Below are experts of layer 7 (counted from 0) of a mixture-of-experts language model. Rows are named router (the router's row for the expert), gate (a neuron's input weights, with its number), up (a neuron's input weights, with its number) and show model dimensions 0-255. Each number is 500 + 50 x the weight over its row's rms, rounded and kept within 0 to 999. Numbers have three digits each.
Before each expert's rows: "gets" lists some tokens that make up at least twice as much of what it gets as of all text. This comes from a sample of Wikipedia text that the model never trained on. Tokens count by the router's weight.

# expert 7
gets: "-", "\n", " the", "==", "|", " a"
router:510515498439541542482514527541494503488517472469566498504478478565445460531588551492605468558513505449569580490550509572476529572495504525464484485483477543503500564504577481495539458509482447463550489548402428601447544543453482496552474516497519415382460495477452520457491486429570411370530426472665484492521489593507544560490495548473445483537510492492493539453450483430464443506386569423480532415453473484613530460522508475531573462419440433537425593465582489425447499363388470479575528467555486492481460508409525478539452450434549482478535431528466525584448498502553535413490469528465560452526468439397537564546509430514559485502514525511483502584573542458469478488477487533556478458521496423488513447565495474637445549561518518451501592443458530582400449514551514
gate3:458459546443513456559562537472439475503568547510577525507547461588424476447485584558551584528524524467396426448477450445468531383576479482510551580482511411447585495475570601546462548528474415623465530514485471544593506530532551444566549562526402454427496523498529542432397537534562505658581502556513479450516454417524450466451470539525563504455494461486596513456481506515454511466570519464600541525417475476485443460497423490460520484486491453575468443451512518561480511492589453441504538472505529498501515446556508498430511625484509536474440567538461546477565515484406481523462450494579469487464517465558459492491503459512541570487536400535619430511466528509465546440606392505463536455534487463505487493508519415542571506379476584548530461489453516522504526460453478
up3:542455382530510435464526510513427486558516568550521489552459525506565433569539446466486425646506418512451513462613449500440530424493428470486546593492515472582543553606534570511523460409521482553474479448549500427576467452461564463575540455521539563627565504468544419523479524596474614452515569576525583458545536518483437536485485528470516503589571529513490473505449539468404425514592536450518479496506507501476510532498615478595554540489496415465545476520562582521471564497477516506469412446601458448416536547482421508624512599525471522569461508482474541539504523528502474486465520500449423619483512500479482480527462562507491488449521477495532500479515512562498485490444550482555530509513452554526585480449500414484435425531530583470404482487552478406460518500412455
gate4:514443507514490519527401474433406578467498490473470526576506557450456538533519582487493584607600442512498505553431444446520510455477508538610578513446543536546448402534434515539534449496432487439537547470523440493492497501455440528477499488441557467481475446469537352666443501476497492546546515543508454499518523557529513591517432473588556515502518497524559490534536551515547479413481592504581506509584504489494562409531457575475520510482461454547585487549534517503452425509489569476596533522564543462447548364546482482486466506625487518503620450506564534488514506538438571420507567525540469437530494522516544493489502475548465462527510425529502470466440425507418378424383524473503548525490493494421493426499431442512435483471487490451482578463527431472458448416425587
up4:462515519518475479542556451491512464567413550414512545473539543592568535431543424501535518435412568465546512491502505486448449512495532451497490522518527477532511532495537501413502489536626528579485496572476477526484529488493637546489485474553476529615552513435485556416482439511540461527500464541490492456481512495399494384505411575454555540531557540443507477474530425414521508570536518467504531519483562491481484413480530486538583539486475501531511423555423554503472599396468535519427434534520443550509534591431523517508471603380509553496358555515469500515460578531575419561478484507459582499420525577513507476539414569408465530434514562410485478498540518474554545490508489597518437512544525485579499567449537464497400486625517590425485477522548547532418545564426473
gate5:575423416447456521523525506477535488448465488447497563504392575575526502467466369473392553441546530455481514524462535504471505409550528472432464467534511480475479466466495502516518553487415481553564517460494555487440511542483524506523563508527533605614438564506539487556594500518509522533432519498378569547559453507496511485530487355536495586498456528459527655460494426438509559480532528514498520519544450512473487478491550445564504459475519553502531559559436554574496500495522477584499521479473469462576415494511433448462455492502465428523514433523554445486525576545496579535535617638452398501431532424533518630429517529502541495493416543481513532544491508594484422452565392486500442439556526472540527558470466605426542487471480498603469532522533463518470498499614478
up5:457515559454480436511442545452516453502486507480521423485455525452493525644483506559614497465536445503526508452464465525457445523534526484611507564358436548596494567476488512467444483483537590481465572471447458462539372512548452557537521529508475468528525423460493477420511533536501430542466424425531517459536499519428513592475470493542417503524523450540416454494478467491493590433545475446455559483430458480489444487608490533559466425509486440474398456521563553528496573431523521510556495460515520479470519465458541506542621516444535435473490494574540493541512518474573465577482523475523417521498444485465498434504548508406431435502526525633498569508435484404531597471529460504497582484366508480458506439514426414551440584468455458385523428579539517577508476541430449
gate6:532531454503449511474583427563547510530443551541471486485493503503494499527536521512550507489510520505498477420504447502549512361496554534528469472500499484663503631468446588558560447539398485539504481431525487557526517494496499608404567467391670563466493519441527496485489507593622561491411554560428517423507482398410472566482495461447541561536536496492506497517470496513441435523509491474511562639513487495470617433520511527496614500493403423496483441549427534432482505627460563532525551476488502425516540546494471432510468469440521498456412524525540459588492491495483504452496574547485496482532470546440510489520486388548438478576563490478468556427576565461627505481431442456517469543496500528479538455497557474504539557501445434448504540545489477526556478510509471
up6:460481531481452426493451495491472477539555541564480487405487518526477481473501463562497502421517496534614521442500515449402478455402538476554517524485438462438463473538438525527580449583554524492387496539535440493452454502450426459555567487552426420483439452449457575472433561441541526431502431393565525539467558493483521506576536464531494503545507501476424533513548435511475519420471453483402477445495493577574485471527475428624509409420527439423476572558449468496607456464533493490533551455557510551431479513465483484406453375470439476473567531495567439412480424571580457559466421533530431368441525477498511486488462556492531547578478509543453512482509488542544527429388493579509498505435518408554513532470549463508385450528579459459560535466474500542475442578467490
gate7:520500459546532481501480541452590446542503476456530525497440571532524552464538519557477505396577521457541550506528477391569482535523422495456440437510415463489485500495409566518505415608430508552464582378429470465399434471452528468534577626546529547576434505465515556624536450550542491537495473530491515531460460539559525472530489502516488580510525388549530580488552478560538488456509624416507504537473529576527520465563496484508539544557478519502424530530609490507557450527499467566483556481426430541525553519598398440517453455484463415461478519569579567480537488532542533611462578524507474565546533519504460549417532539511466490514481511489429589442531395484463527533547508541452445528541440547536592510476519541493475568507574435515439506425494558518609552456454430
up7:467408548485522522507481582552443495483559593592397453525517478462536495531477526512465540401478537608526558541605559481545488532475517479478472527546495476497542407590449491519466575499497600445522521577606615475526541487415505458459495498469466469532542467521644504602487460390504464497469511422466523466456478500604532499533573476514611498598468458537593480546553448482562508551477448590459457482486584507530502506478579561484514480574461437458493549497497431505511421543554456484511489498442508422464382535504455484590496499491478462493392485562477395488547471524531499460504519459565510541578454566433404499493462594554583482484539497514472470508495497502547545513543523518490373390543480518436549510449428530448435437425566511457525467422449436496480462554492548
gate8:528442370582538493441560522408601535594501481489490434494457482489547461499541467559449551429475510437521505543442482456549459482446548563320478515364454443511432491429525530562541481522455501474427515474585482513424477467522409538555478556541542597563537449549488466599526489458478382532412471477536518482455415583497457488455569507457502526506506461530455580512518402582487518408456506444554423489545471464487542578486475485500480485515509581532543470502541547448585551456609490536463477505535448499505511600532500502494432429484475520494484511462574429416408490443560513443445544540415490469490494459446484551411576523498483520484451412485575537480445429628504533489564474459448509482528580615470555532526480478444497530505498527547442503503465493558523474502479417
up8:415562573438382510492469554488509478601514514462484486540597470489503521488438461465544581489449636510508479452453476575491587560559480458514520506567484539472489472539501415499484516479512533452419426506522408472454585512457500570485505593511524476505562542529512428439586527439543543408511501572514553535549576471458530519495454470498388498536476521499523591453413582461492563486575503503385547542409559625499533447544484417506552507464451446582513532467457418439421437521372521450532516450486510435633485494417513497543523507543527477460496490518499455451543503525584500568471487506525452460511393517569426455556434605526446475653532456576446496519501572453532423438547495461553481498555484523470530475493506458530491509501534474467425490530509539498490488414565552
gate9:523505484518597499467506588553463526528509422436451467502510506463411515485449497438459546501510442455471595515445430487513593523535448492574434553573556434446446493541467415508500547445531532484452603493472515436573571609470483453443466510472552472562536510530484496553471494626422478542587587541430511537550445417550493522529592387476474624514587526525547476479567561488454474526444431507535445570460581537438549539607535430509497463456401517564472520450529443534528493564532505497576438475467477576544528536433609442499494528482565493531512413565496599495567538447517507523498561544612591466427568588477509430567469512541456511495430491533571461472485502442504576455513516461511527549574500462550440483532500491386440462545468464507504545526532502428518499508451430
up9:608567431434386462545510500491472560530522475460529540555494461485517550557510472475471489448419445491425414605408531522479512441515610606461485621549432445464600548503532469613448434487477587503503479501510533482388458494541412511525512480463534527530444441528458513472442549549491516515495459468563464557514522525536492488496464402486537497405571546599560527478457431548469463502443526479496457445478396524482484494420466439511502462474584529548465527532518527534545422490594523532490509476483546491572518460402540516582566538567453519494441401440488521516380538571462525470529562525535467452547488466512601558375572456422530494533586478489524499545460544552530498582444486454568531452459536505490611467552499558454512539431508464450541473458495506628415482484504499
gate10:560410503581511421519546480572526453449458504549541403505545545495458512438526420542571480616441449452563528483566561532457528510559479529503448597555454550499487515454574484487495458524453442506518404481561539472600476564565564406452539478488546564419452482528570468518592463472526533571482436495503452486493565573548451537562472492429604497463514483504533428579476495499509475430491570552451593476481467502469471499426526481419433542613506451385411478493530461452543485511528510493389512527435426518441514516558497483488499463468399480503486650375524519538435538528496522541502505406402509492451484566539468491425511515457471559534546543472494506392503498499540500431509486577394606480467440485414593438494499502493561518524504519453494455505519480464500483546494376
up10:543388506482400463526444473480507554479530503502432534584453518448500424504493519484498491543564473469472579506506472534542486434499510561472433500449648516566518568541471546497548494506493515583449509396479465527533468488527488470460481525441515549579456502579560467461482445431504562499407509508545430540571601451519519562534404477467570512482456522583552524508426536527505528520513469480459526468382476544479552471418371456517524598499475494379483551460534605516578537492493574484441524538522451420544544454485512526519491583468421461381487470422472566466518424494484520642447569614572532520519513527529413462437466455560387564611504463507544500461464390462474473484591494505485460552547512536453459488505543558436511455523524533444570581483489527463520454417473521

# expert 6
gets: " |", ":", "|", ")", " with", " by"
router:550514491453603482469515535452587442482479439459580484502576531483579552483481470494569466446437563591493501461450448477499439557452520624574511503395541483504472459498549489496463474512517456508459501441523517486556421419563516462593509493561490557449497510627537513478531469527510484577575475506524617490436471521445505417505507534547438479550501494512465397563543512441425467572497512511536442522537544473510500463506409568529496572517567546488458407491419491510460536570515434506494428513478478434522455566557478463442500538505543504543542566408580459501477564494537592471536541375500499584524402525539459392556415438480444547562581432506523574449546461464554546477577569468539535569488498414589400565555438458487534533519435367537558468441478467539530500489509453
gate2:546521420486577615441519584552543420472380521511513434439466471563514540481500466553530385492510563484483521489576445430499569421508517573428491529437455506554516423497571434542481438523536502500496387426526550469463569483450487550600514475483489469452411533439486531528531560557602449469494459462505566505461474577530483431448420436471539444542446473586573426546479577578507468455480530427549464477472599504432459471532547558537472443511552467483523515491523643522565418461486569394480507436572466547528483468478462449501389455498532469472522482516489528494452491400424493566469537523447538514480514472542556549560531491498509589505451465515468513416492499533517532529443548471543508424473536518526523514577410609529505498579572522553599494434546465380489534451543485
up2:478553509527591498497445525477501495450568498542509438456503479514599514522515570424464586436562443481496483555440458487429394507523540524456525503548520523474571438432559478458567528543536507500485565620512396548464511595545491515577530577512445465433431523522542442454511514561436572501454485538506493458588540463414563528470573497595519516473459531550438516577544479489575547432452527504498495453489407470594475574473519542549451469406393508505581493531442450507493518448561480489502536472562496546495560557559516462588455523566455464504415523409523559422490405525576467363442539484453411455436529512568420584424528518512454511575520612470512462487511573522505525492464426529560420440523475428506411399551489448470468437469452466511492581448441484479456523536505517
gate3:431514479582526483468424425495448531595565587496526500473544531493516449512488510533559554495484608484482479501427490430410461495522501489446511467513609528547402547473393456563523470550546383501484502492532524530506588520548427422458577497565488584570580541478466513489530563486527542508572489464417509469408551415518481461453458568492513479608337499493445478552451507494583387552571515485527540502580436561550484461553446566416458499469507572448451557430535491485523564475486563486497530545487560520449496421519537470526449575514516420527527513488419542568526486460508434550457478483497480424488424557464463557514472359518473494564461474499491545482426533473430578494525436500503559473493500536568500548570512525576463514506463478566473445414377505468615504531511586
up3:465429515493530473540470465482535489514575527395594532460601412492501501473490481506528537508489587507507444454538430392451500571506581418504501484571578511455471502502370477475439554403571440517452431559428482505429477447519403476473466481513447502419535428481448507502529566476481493453572398409514493488470471572481562497422509550413534552556458446558548467509453447476563467507530414477457611530510426586458511490522452396515409467491531474492467483402493509485510518494485426547566445488475520491372507455512503501518558462447492529613560544423437566477460490492418534558522479448534554432488460391549546486461468453527484605454504501524518503564527550514560582515478559518464566439553521482599453529527459586510500516469513542519497505397534431523404613562521481
gate4:542542434533600461506614514562565512439580405503437526480479461444587531550483439485614501524527478508515564527466548582534535374588526512488495475481407584467498531450542443411565565486568489510479483478498562473605473541536504447496472494509476509386546392477466440497519507566516493503529627416541459446479499434500526478534539489511429470474574484567534546429463541481513587482589547503425404534561443494502507467464562465543502527526506467505574475503492489538521421507551429439448532472546620546412519466500434479543525504528464563464519575466478474543520415519531479484439446476686501540499494491475495508588551507535587498491482612435496480457530525507494438530434462560448398460465440573474545498468546450463436544563536531578457569576482569548464475505490500
up4:487536548448518539510444393536476519617610521456535481485529565503420484509423512406548524482430410416512563523481484521553545487511525511523488486470488491474451475520454516413428450516532498452469553519483546503571460511570511547539405539357602499573531571442432500535472436480501451475555508470484541524465499448536495547509518552548585476562481494540546464450526566534461432508465508460477509587539452418457428556425405515485538525644515519551434473568496521546379577548524459498490517491402623558527465580490415501550502501522491458527436448525474574596434567528444574647503594529476557580580502565450441476497438473460493499522497346551480482533503563513489401530524443516455510446522467518443539450454542471552516539463472529593472520497504482486517472484492514
gate5:495539532489513519454438509533475456508466508525457543505508596535493510547528502539511589635560505502493487546443463500530571546470432508447531507534511442504477538449462591534478509420536485442555543600504495539590530632477546368498569453550483490576504482537521424412457478448463472512508513491494578538481559477481471529546547453374497444549411589581534507517476523419548532562478523577436570434545543502558397485464405427590516531492449518545525446546578470521498431470401476458485587543532542464518538493606439538533337513498585491417392535491503524485473539511486477553387482532540558539460569613432497406448510480537491497480507531504480504544614478444493551497501570530544520566534478506469529438591464580516557562520477500543546516495480493445530417493444484
up5:464460471545488437403509576535445533418444504579558446565501470437471561542541522540527447554521457497591403406464431463542523499464485485531521498591509554499442520483501503433461449474431455585482429434566466477457525458488532608438469533412614540469556577512476460541494539499474523510494453421505574428518459363512532497459532529540445417553528465506541439447429558531413512541528478470514428492452389397472427524475505577557556533487466520419451478538468494445494485496407499486467612507576613444500569535477618419429419490528578554508521447545579495475470482430430502481530471446489575541501468526477459634462505474493483472500448463529535494486523431537537471555536546543566522553518525484446481546523567498583579519413575554464565533498531438538489468556534502
gate6:428503534485549490480436524519504456502554479559423599511549524528519459574559527493561483578470489528616533523511532537542547596490500534561549537460508401430509434433484485478474643510616480521419439513468431522463458458475516483498511542538472467525601536523418471553587524485484478542525533400463510493519516491476478604490560474623477574538481557464541469509488543551531469471582487417532518473517428615485475550535482499492533489517533522472471474488521457515433569584535448476511486560600448504585612472593511428527556479524490490478537542505531345504430588584517400465473527523522481466437563493559408514452524521499414424548563546501497488449566527548396514557488428484574458582524483423470505385566444492524516450559379504487467451492537543474464520462562468
up6:544449393474481453457525400492518569584479479485528411563609429465430477524470564462517452509537500592497490412545520551556501476532472480538461512478413511591493472543415562417474509515518496533571537518428463473455517628512550522548489529477550462539526443474473431487481566539536562490463506528483593436449515502474585427597443598505564537503495493568470455464466489537485536517471623587498440539424470503491508566572481487412563491550529474523484412523519521548504588562431502524490410463450499479471510522422519664549479464445375491514473513542429549515465555541494532410459439583507535485496527512511426564540474521454536521432524509454545520543441467561548464452465553504463487540517512460458466428469610516511520400592587507462597521545546473484459564597441449
gate7:519492499449540551552540383430425500463496488422523513511598470491517590495421461423512503536500477480458505491513518569568518497553584566480513454470588537508535499476511492501543606463599512461547421489472458438507504488539587505430535409527573499436496558437536491472417493516480451523542504473457409405576470454600442562493544624467605363480423447553466394434569411506529527412512523633482506505454554435472548457474521438555493531435559443482564553569521464501492486515515521531504466487455554464526545444462457420612494530548388573517565466545444503421482496570547456553527452572527513547416507521567503517513506550448504608552526495513585501609519482514471419453472536504464429547497433523514538445518532481443500496525503497487443512600470543534502501536491433
up7:450507522563580502498515419565544454413431554635496560531525518621461422487481414489551429477532529441429469439547453548515473500455464450420500521524534458490471574532504534477474539440492468545545481483458479492448540512520475582461474523480462502458596471521485525524503458405483445486466526554556595570464473508444537506590408516481476540466484564552607556447546485509450433560459504462521505484470469499515522441477524413562422465446503493529414480506467460420458516521517486485413594453546548502445487439563475527475475486349531542510523552550573500501534602395526478437428573471436560510536525501404520420509475520573565499469541450455588467485507527467615519439518516528512529497398521530568435511434462480532461476538554529432543514495492351353562490560417511
gate8:486472491535501513520553471500511400423482431500463484531517543497504492545505621587469535519410470461546549553539428528447426485443514452487504576476516414561555460495525495464428572438547425432409490493505485455542597480482485524473492471487402527519441563611531494504586452442492508623493437516476583492422621433485466505555516466553533477462458496476528552520498477488530418452465550552542513425496474536612484555488481465511499487613412487491562562517463588459409513513534541558537482547509554566476509503485490496532490520493584564578497528514429454471444406513527476533485604517504493459460565424581445421483495513502512465537508488490546447533578484567460474475492511439369559567485508506512523452386493472430609562602554493489456443521651473467489389594509480
up8:421503567482530489489470563485442495439517560471412460496460597454561494482500535556534464639549471484535495528588488420511487520542345452555485525491520452526475560504521477607492448487465554437603552509485541506588514554509553497532520501561487450503459535519520587563484529550523439459591499464522510473546479517505404527458479404476492524472560490518522437480516438550469418555509479519486417495479472466492559531465524465565509465472471609544495478488395541506528441444469534504511470480514549558479529419479550515438487479405422434451531448469453548483584493477503497488474458472408513449486463550451385446690445442441617453564469495439447482390521496451446466577442602589502445506577455505478535479421555509498489557470435561431500516560444563532546439496603509
gate9:487472455497494491526482491464460547533508420472492373538549569485460500484462579528523606509532563475431522491604501442516504457517607518475472501488525493431483544516532551570458519464628564479511510547453540579398534505602468564517474565550439452520534488533529457480519437576455503433467630605438432561471488445580532473452459491501461511469453544597480501568507469521516493486555540468425456517570434522440493421520440467387490464534424446482564522464578483475461647489498484431403474606503497540443399521525383511488483552392491512510450480555519557455526539596522494527513518544488541512427521465525473514454550512468457599520498467474519482440517591580477480480518525530446476437628491462490412524471425515546436424533576469560541433507472559523479533464429428
up9:556422539460482507485407421437435497535420512488436576466488428470546507511480450487463481515441418491515537468550595533538515540368461454503515486555581456534418458494541472493542461447504472544464516489519440550494474560409561490502523528375495439521405563469477503548432512442551518494577432526570446505654512410496487498541489507522448567467599554577490557512490557538538507515520531436493473536488549393447498517572452546511374494442453507512452583590547580546515526377441536495551573538542543442548487569552480518546400457472450453499492518510529451456459457424500476482463477473405574529502555407473485558489513485411535629494531479579496538469442487563486525430578464464537594467502475540514509542483460500461472497483454430487448558475407429509473549448527396

# expert 0
gets: " of", " to", " for", " in", "ed", " on"
router:499466496499425612440482487537565447477540451502483535561464585545441428545459521469454539469414526596542467616542559587597526436467539447464495457554584449547467496528500437517459531460452519445476530470498445528495525469468476526461545422482493515547596522391488451555462472532453512515506476578462467619557461500493420550491502515522535450466501547513543452504502472600525528455562507471467575474523502463491440422494511427493446554500467570562534474514616480468479506517493436588381487481497566451460443517532472436468496538542502465620489617448470530584510464504449439506508539600511498538487428540631462489477492496495501502578574492590614482514479467532533429518517487557361468450457475558490587464411492595507483547517519535577558533628512392483550448484529513
gate2:542483480529438567508528492542401551496477480456449493518548500585557453513567482622463509499501479476478595541452530549541508535477497450453532542499493546497426613444545490538478535548428536431533496488464583439522523549518522599493501515422478550500449478542493585424451466545468500500560484495426524543509532483371409565513494436487605482475604376601522514499474530451522547493490546411475454495513487623555459660501472472545540550470481516437482525568439509540528567441491517538516421588470462575512520605445514423520486458536480543458480475553535516554547470547534450491442518553450525578449567517486579466469533571451529481521485479542445479404379541585418419609437455486527561482528429558498523526452428479513583461495496484541462546551490600486507467450515596
up2:502530458483540556525555553536449468451597503554433597514422579536498483528489516378486518474406602520450503531507519437450494443529504458471481501560469515549420441563497446558534534482546433434508489493497420347593483473457488492472538477472482470600533463471398434517531504537566475564442461496462406491501458685458453548477528548447487533462547522491563531562587462513423524395526453527516527485528432422573560430462551537493505525433528522498493499481505468516458480491539477589500443384539505482540505492419498460488493555563441429453506519418437450489505469375545478509493495451538440520433443518507459475544551498467426491513547414429442532441561496477489472552491556466475549502615495540496517535504557545416430565469491464611471431557518509487531647535490443
gate3:579493490618479494519459458438628658493518540445538488410562483589557388547534487555498495479496478491536532473514484460458477456590552532451500559473499574505516448437513527487565469490525598499487490495607536516512487494560434483496499563336458505597561445523513498483573475621522535429442507485456515477494496517418420486608515483560466518426471526505461520457577574452484428556519506522483500498502431556502572512412548508430537460499534448549530513418448490373424535494460510546560607549468490449477506518554513498470523551388494400479555583513552523589491487509440451477493500498408529478377556508463487506514536440524520567565457504501466498467543471531477475459506497551456450527484504398509475526522454610508535514547417469542423562493516574469570470611484512
up3:490513392491530560518482550506528489500413496517516491515526429449494506498417606446498444427475568542482499472556529462610509516475546540480461485370401527476532552460482532534424482506445518396503547526414399532474491551538437526510510550577549484466478557488464509391503521393535461453416496483565414556457464466475460441519452463526577351522467453504511519547509443498465463486397488498492482473631552519533467437431466609556476519596449451475549541516436538478332522519546557543612484546591524520537547476514507521461542473578549499460471494557477577544539505518579547535533516579481518468498590539480588545507456447500573452387464541521503488485473489499443526544523508504441485447550522470490464532467531411586514429628531554536461539533518443479436447513549531
gate4:441483576521495488544500497537477477510511451492532474480464608570526523569517462483404451512465467485564424553504537558434508481477471454417489431483480476473406537479648458604509512548471582339541529464521571501487466579505519629440584524445416432524471513446406574488436480490436453521499472462494524520501447495484442430617516561531546486463466438456535594437535553497573459535469605626483480536519544487467491425565510534563479435465530487460493544624483522526448519436458523547572491467469476446532522525471485451560437588434397535573489516481481511549492449631472496414517422466514519532458578468566466462542472543490550439544501490517501504442593513467439477613501417532525471552494461463466559464546555436481514499528464449536512545478531558569496498498446585
up4:514498510430464536469480497546505502542612475541555447465509557514474540520484449427502497484433438388554536440532548609538455403508415451403515545540467476449441518461580390519527500480502584520569549422448551481512494550575452544472489483585343473501552539533488443489511465606508483536533553461512475474578471458435449511513488540494484495485551467483475531534484512473508479485459493630540478580468460555500451497575523523530474510541577528507502509496472486573411486496553568545537478450351481529513465550476493479601475554523454607562468512442464445440502462565480560558549409503553462527462464372533369520442456583469534494430476410643519498534498477507523468593416420502533463586596475469483568510498495516442528473530407454457529470459503575544494528516519462
gate5:480557552492589572495445540544656482525456564487583628586539524500518470388507490663413549400513526395453505468472544549456451554386512466654523527539430461487491503550486501463408567473498511571541504492431524554538449487533573489530516466544523522465507421474501583562507507482536516458423513518476529478521581567499531472488515476461509435494472442496416535424494467558491498568495589557527452482550493517455480506496479551544575460562549494434531453472433555551539493447465454596660430557452391540531521516482452503488533428511501545452539520478508505466466411418536497468546478483483499480452439471552453526545461586484521427550486500538453476525617484503411515478487464428534486529535502484446518451499496381547564563444506495554510515548510601511464491497531541
up5:545529428486576471426477493487463451496553424552440425467472537543500541413491471510405476382513397466527505532473482485583577492521523452587512459565494418522532480566515484496382506518508551541495432490624545470622518464545435452504468450485626494483609531433501468554463450545450558561428465557627443541450457508555527550521586555528500580520500423570495486421479481468569461496551539480515557537496340556494559470520529533504587498460490534443451463555536551509536516589549462546539447428476497405470520503550540522521561480466439500515491443463425458434397413462546484502465518406475480444574577411471605492513483470472446420459505566553524464471494429531488417524553451515478474518462472552421504481468503499483510543519511463513543580487455538465511554454544432
gate6:464473586404477455468474427500529541558480641473553422558528507474514479451473509635446559549546507531484433577505519497558496469498491546425452521550468485470468547499603507509516392521557480535550455517520493472615601575478540514460501573481471571538436486527544499398517503537563575606453580466526498547486486460443448415556489433485463594473550459495512471485519594500505555507445590449510560445504457472477537511511578557452549471571468463477504452509470461509549399526506545497489546519446592566446513482490623434562488518430504462531428566506531537455547545449472587550427534555492530486606552547505516530430515619573520487502508479567475470488427515492437500441540449472486491489550455550391524463543417510397526465432516374510592517461451482554485515448497578
up6:470550541515436578465557505545529480502535497502538570524559471450462573525487572519501397547446505488513432432552543459520519477418500529489471505504550518476584521432441478457525470466517461484541493515477511559514531435504548501457518545433466486614474508432548561420449439489412422571490501507572473456541453526550492497439422520481422557581473547499505493517467468540410442539542516370499441479455434607395498415478454511567504417456438538497403458521523464418506546582509495407422476568487500470507506537460486529420481553434570514462421492505469499585496401571497400502465557514530577577528426497548469603480515389458466476450380470466620539506562485469426503483556493512489413529533450575587517528511521492459556531530489542500462499600491544423591373523454493
gate7:514496444528528519502546427475553491431482545492549462460479572522477546454427582593505548574459517498543524515505432489570561521395500521563476565533531549483503471436486458434514462566456420447521450450472541499557430567582467585505497489599466541493560493490490452484512460499517507567541526437524444473513503526539534445361532525554510487488542450429465498491484539461441485468487501570491457434468534449509455609538440517469474441445488602516462634474422560471547540525497587542482420410495477631550447523495570552439529531511535502432502421503534533435552567487490455482431516495555435451556553553549509537540371528494526458393544606527475483427414598406441485511439447473476497452516533440420527580532421415521521489529485442515479513506595501520515581517643442
up7:476516399474448428480419482483446439422459431596523490473574522469452474549493481620461577545502453602501527492446485438509515474561450431487505508512576434448463473541589393538482507489556433550519516568491534398478631456532566481542464470535464497441432559448525485577508528494518571377467548475603533502499504533506527415452451479456483528526558499561505581591465512598543403577538507506534534475506467461525592467465528531524537535539604607542448592547544495455553383505483524484489554497499513568477520576509423507466554538495469541446520415519454514500522473512483549438467580377421502552467466551473511543485528530539586566468431502534486486477470500478472494567420509498560539576481491493466461549461543648448575427465460494535481512451409485495490450558544447
gate8:451583528533444575491444575430442441511489438447535471558549494505513521506481451553469412490559446603473467506421433504481440527448505449543503533558524491514512429541409519515432503475481388556485438515510503500442566574482498508494562432496515469371524539508494510537560440412630461526524533440437515546434519461572519545449561462482537452468513441476446509536461528512520480523511615527460502483566406452410461482508513533476461423521543544520510511563511479485500501554461441498510502527575445418463489555590434578509473443445502501492577580561512480455388465477467505438577559403394541518479500483488585525485514464474532509498478421521391492487536444403417421462434443399513574603385519443485455470446548449608481542465564453465491475544512493420569576474558489
up8:552498359342460483520492509433477441530540518484467431545470512641571524487551503464529532397451490425477416607518493537460471463398481644405521505549525492435486498557596407500565377560507502510556540433452478552458513500539526446507546552480477504585510428512519466552451452464456495536504511502475526495525505602422468439479488544458549529449534491519575485479442471473498541478491522479507428515463527444506482547459360474474411539461448509527564518522500476471528481461490510436510473557484460528558552484410548518524464557429529496541472541398601464549459505427442476531477573519561540429461535449504539534486516390545569569562447545512595472496471490446557456430506431505473475575525496474483527444525559434515579509609521464412483503574527525543464461490494387
gate9:439484447503476539467506557556504503358511528519429462514552513553584481536508492483491573462510495541456580497487560518617605405500513511545488505444551540546483420469401468544543524516565470467499482507505537469534496519528508480419474516463548423505507578450575504577488589521547525532394505574509547520467527451452472506558556469511475571515426454464501522520517553454435548513501436512537572563460566484473380471544521533489427487440334456574479546586464478474495473498545488523506483438533458548507562373516462476518424475501572467464419506506512546528486506473478451604409500477568485498431423518457532477476446546472436471538479510502456514435530444499483360434542442530483562506623560632532497511493455445528475471442462432420329555508566485495566517416518466
up9:506491474488485534564476438469571538435561481498411485426406585526529543563509485445485462532492454456433508427519501506506506511448402476560463521624564594452510526526432450497432477519451467543483488476497460522512439566536469572500509495512525597492510503544445512629431516637558551450444452372459500433507555469474508436570475537533649465415487569440509562515465473389543507567574441625605576484454509481470516496433474471529447462488583433499503510494401525506490507539545402586482432583466558491430460548509562518517433502428486491489430540524595505466532475443475477465427495475488472510464545487450480435461512462493521566517547517454573481495507504510540398546492533446503587546460500441618450472470526471515463582544509512448445443512517492527436555466600435